Weights of a small mixture-of-experts language model, trained from scratch on English Wikipedia.
Size: width 192, 55.4M parameters.
Experts: 64 experts in each of 13 layers, 128 squared ReLU neurons an expert, 4 picks a token, a shared expert of 128 neurons.
Training: a variant of Muon for the experts, 3059 steps.
Below are experts of layer 9 (counted from 0) of a mixture-of-experts language model. Rows are named up (a neuron's input weights, with its number), down (a neuron's output weights, with its number) and show model dimensions 0-191. Each number is 50 + 12 x the weight over its row's rms, rounded and kept within 0 to 99.
Before each expert's rows: "comes after" lists some tokens at least twice as common just before its tokens as in all text; "comes before" lists some tokens at least twice as common just after its tokens as in all text. This comes from a sample of Wikipedia text that the model never trained on. Tokens count by the router's weight.

# expert 11
comes after: " |", " ", "|", " Party", " Liberal", " Democratic"
comes before: " |", " ", " Party", "|", " hold", " Democratic"
up0:28 59 84 32 60 60 70 59 44 69 58 35 59 45 46 28 58 51 64 44 53 44 64 32 35 31 54 45 55 55 47 61 52 63 52 81 47 39 47 46 53 56 67 68 44 44 35 45 68 52 38 69 58 33 55 47 56 53 46 36 62 45 35 61 48 57 66 60 43 42 67 67 47 19 66 52 58 33 54 46 50 65 39 25 47 67 42 39 55 52 33 55 47 62 58 25 33 68 38 45 38 49 79 70 70 44 43 68 69 50 38 43 52 40 54 43 48 40 39 56 63 41 60 54 65 49 56 64 38 44 40 43 42 70 48 57 62 48 43 34 40 42 69 65 41 54 37 58 55 60 46 49 42 45 58 34 47 44 34 52 43 54 61 41 51 31 62 60 48 45 62 50 45 49 53 59 17 47 61 34 58 56 51 26 38 53 54 67 63 57 50 34
down0:62 41 37 28 50 23 59 70 45 42 44 69 57 42 47 35 64 37 56 37 47 49 26 46 52 35 62 47 57 66 47 79 39 62 38 45 67 48 59 51 48 33 35 45 40 53 51 47 58 75 41 52 37 72 36 56 33 64 56 57 51 29 61 34 77 51 51 53 45 61 54 56 49 48 43 35 45 55 55 27 29 35 39 52 47 46 38 40 46 60 36 63 40 42 40 47 34 33 42 51 46 52 71 47 57 32 41 60 42 44 62 54 55 47 53 51 70 57 41 23 27 37 48 51 44 52 44 44 36 44 21 63 62 36 67 71 44 47 57 32 55 38 62 32 42 48 59 55 53 34 46 35 35 43 29 31 49 46 26 53 42 56 58 35 41 54 33 45 47 24 34 36 53 37 67 54 48 76 46 38 53 34 52 54 56 63 51 51 59 52 68 47

# expert 10
comes after: "\n", "-", ")", ";", " mi)", "°W"
comes before: "-", "\n", "|", "=", ":", " Born:"
up0:43 50 64 71 48 63 69 43 34 53 46 60 28 49 41 64 52 41 56 69 61 63 56 51 49 68 65 77 42 45 54 44 73 42 28 36 46 58 40 62 46 63 49 47 43 25 55 51 35 64 69 64 63 46 48 36 50 52 56 45 25 53 42 43 34 49 27 35 35 48 49 60 43 57 46 85 58 65 81 38 32 65 63 53 30 39 48 59 39 53 31 55 47 42 42 27 52 42 43 45 50 64 72 43 63 48 60 49 55 57 47 49 52 56 44 58 36 48 39 41 56 50 51 56 39 69 43 58 38 53 65 55 33 54 43 54 41 52 53 51 43 70 55 36 55 47 57 45 39 56 31 50 65 40 22 38 60 40 56 25 56 55 31 24 59 33 45 61 31 48 26 36 33 29 35 41 40 57 50 46 73 52 52 55 38 40 53 40 38 45 40 39
down0:50 45 59 37 60 51 56 51 68 36 67 40 36 62 44 50 24 55 43 28 63 64 18 52 43 59 38 62 71 64 54 36 63 35 28 58 58 54 43 77 51 58 44 46 65 49 55 67 60 60 58 60 83 62 23 52 51 63 44 41 63 46 42 41 48 30 39 49 42 69 47 34 50 52 45 40 32 72 58 40 56 47 40 61 62 66 40 37 47 55 41 34 48 41 47 37 54 48 57 89 42 41 64 58 39 50 30 39 45 47 51 56 30 28 51 39 42 53 52 62 57 45 46 52 66 44 36 58 49 40 43 62 53 44 61 44 68 43 65 51 50 57 50 73 47 24 63 52 65 48 56 43 76 51 55 40 46 33 62 49 63 49 70 42 69 63 47 53 46 68 57 44 56 45 63 42 57 45 76 62 69 53 46 30 53 40 40 53 37 54 52 43

# expert 20
comes after: " ", " on", " 0", " station", " at", " —"
comes before: " ", " the", "|", " Labour", " Conservative", " Liberal"
up0:46 30 47 31 49 28 50 64 45 56 43 70 37 47 54 39 66 49 48 55 40 48 34 46 43 85 65 52 38 48 50 71 69 53 68 51 52 23 49 16 35 45 55 48 47 42 37 50 57 74 39 54 63 35 30 35 55 44 46 45 42 65 27 57 51 61 27 62 66 38 53 57 54 55 42 53 43 25 46 40 56 48 52 55 49 57 69 41 53 34 57 63 58 62 57 33 41 47 47 53 48 55 72 58 37 71 43 58 53 43 54 30 48 61 39 26 51 50 70 57 47 52 51 46 22 45 72 56 77 54 52 40 45 37 47 56 49 57 76 44 45 41 34 42 44 50 51 71 61 57 42 53 59 62 57 63 63 40 50 58 49 45 46 70 54 61 42 62 33 45 66 51 57 32 58 43 49 59 45 14 47 57 70 63 42 39 48 26 47 47 45 64
down0:45 44 62 56 65 68 71 69 44 67 21 49 49 50 37 57 74 54 61 46 64 60 59 69 43 42 41 64 46 40 52 39 47 35 38 55 32 30 56 69 46 49 30 46 32 54 48 60 67 47 40 63 49 61 57 56 55 68 51 56 52 39 68 37 54 32 45 42 47 50 54 53 53 48 29 53 49 45 42 43 41 55 60 24 60 39 38 40 64 55 61 38 42 52 60 57 53 38 45 58 66 39 40 29 63 44 38 50 56 60 42 53 48 33 37 69 48 40 45 45 65 48 75 45 47 60 27 49 60 42 52 69 56 59 39 23 47 69 36 54 28 48 41 45 34 64 57 40 49 45 70 26 46 55 45 66 21 53 56 32 60 51 67 25 50 55 67 52 61 76 65 26 46 50 34 40 36 55 29 57 65 33 43 49 52 46 56 59 65 61 41 53

# expert 36
comes after: " |", "\n", ".", ")", "\"", " "
comes before: "\n", "|", "-", " 4:", " -", " 3:"
up0:59 48 64 56 58 60 66 62 48 46 42 58 65 47 29 62 58 42 66 48 39 31 67 55 38 39 62 41 52 59 46 45 62 44 50 18 68 35 62 38 50 62 29 55 58 52 38 35 68 51 44 43 46 43 50 50 64 58 34 32 47 33 46 57 69 34 45 62 59 77 32 58 49 57 27 66 50 63 58 38 51 56 61 45 47 49 79 31 57 52 50 72 45 37 58 51 43 81 23 37 33 63 35 41 59 49 52 55 57 60 54 30 35 39 66 51 40 55 58 26 34 34 61 50 48 48 67 59 43 51 41 42 37 59 54 45 32 53 28 39 40 51 33 44 49 56 52 51 46 41 71 31 57 31 34 54 39 47 40 63 39 49 41 58 52 65 48 43 56 45 56 54 72 49 63 57 63 72 27 25 61 48 44 55 35 49 54 63 38 54 69 49
down0:43 84 45 51 24 37 52 44 39 41 46 32 45 47 37 44 43 55 61 50 49 37 41 42 53 50 61 39 68 49 36 62 56 66 38 20 50 40 46 49 52 47 64 57 37 67 43 39 58 34 58 65 64 45 52 55 44 45 45 45 71 52 50 55 41 56 54 36 61 46 47 58 61 58 48 58 45 60 49 49 65 60 39 52 53 31 52 55 54 68 56 73 49 43 53 44 57 60 47 37 61 40 60 64 58 39 58 53 39 44 49 63 37 25 50 64 36 56 33 53 56 40 31 64 48 61 70 50 33 54 36 58 38 37 33 62 66 72 49 68 38 76 25 46 62 71 40 52 68 24 39 32 66 39 64 42 50 36 84 34 43 63 47 32 30 41 43 45 59 38 36 45 56 41 46 46 52 34 53 40 50 54 45 54 68 44 51 57 17 67 69 61

# expert 45
comes after: "\n", " =", " ==", "==", "===", "."
comes before: "\n", "The", "|", "In", "-", "=="
up17:51 38 49 67 40 52 40 52 51 43 58 37 68 56 76 67 26 41 67 19 58 50 31 31 59 47 40 45 28 42 62 32 43 60 77 35 45 74 43 47 62 39 54 42 43 65 57 44 65 55 56 45 45 37 77 50 61 40 47 51 53 44 62 65 57 55 64 56 45 57 42 53 53 44 21 46 53 54 42 45 42 48 26 48 51 39 46 34 28 28 65 33 53 49 69 41 54 49 58 37 27 66 59 49 53 43 49 61 46 48 44 52 39 65 77 34 56 40 62 60 41 40 49 75 45 64 58 38 48 50 49 41 57 48 34 77 48 61 43 37 37 48 52 50 65 68 73 47 49 63 56 44 58 55 35 52 35 42 70 55 50 36 64 43 29 54 69 39 53 55 45 54 47 41 78 44 51 68 32 60 32 43 48 49 40 63 53 50 54 37 47 68
down17:57 58 53 61 52 17 64 73 46 49 50 52 67 68 56 48 61 51 67 52 64 44 60 54 85 30 27 56 46 68 39 51 42 37 66 46 56 32 51 53 47 63 32 75 63 42 54 60 54 35 49 46 46 41 67 61 54 44 52 49 58 57 24 64 41 40 30 50 71 46 52 30 18 35 59 52 49 54 60 39 21 34 59 59 37 62 48 48 59 56 40 37 31 54 26 40 67 70 30 48 59 51 50 47 61 46 78 57 34 36 38 23 51 48 39 35 51 38 58 52 48 59 65 57 55 43 49 64 58 46 46 48 43 43 72 54 59 48 36 42 49 53 46 58 34 47 40 51 61 62 64 28 56 36 53 67 48 46 64 60 40 61 48 50 62 61 61 67 36 24 69 58 43 53 35 58 62 56 61 58 40 47 44 47 62 46 51 54 50 57 57 57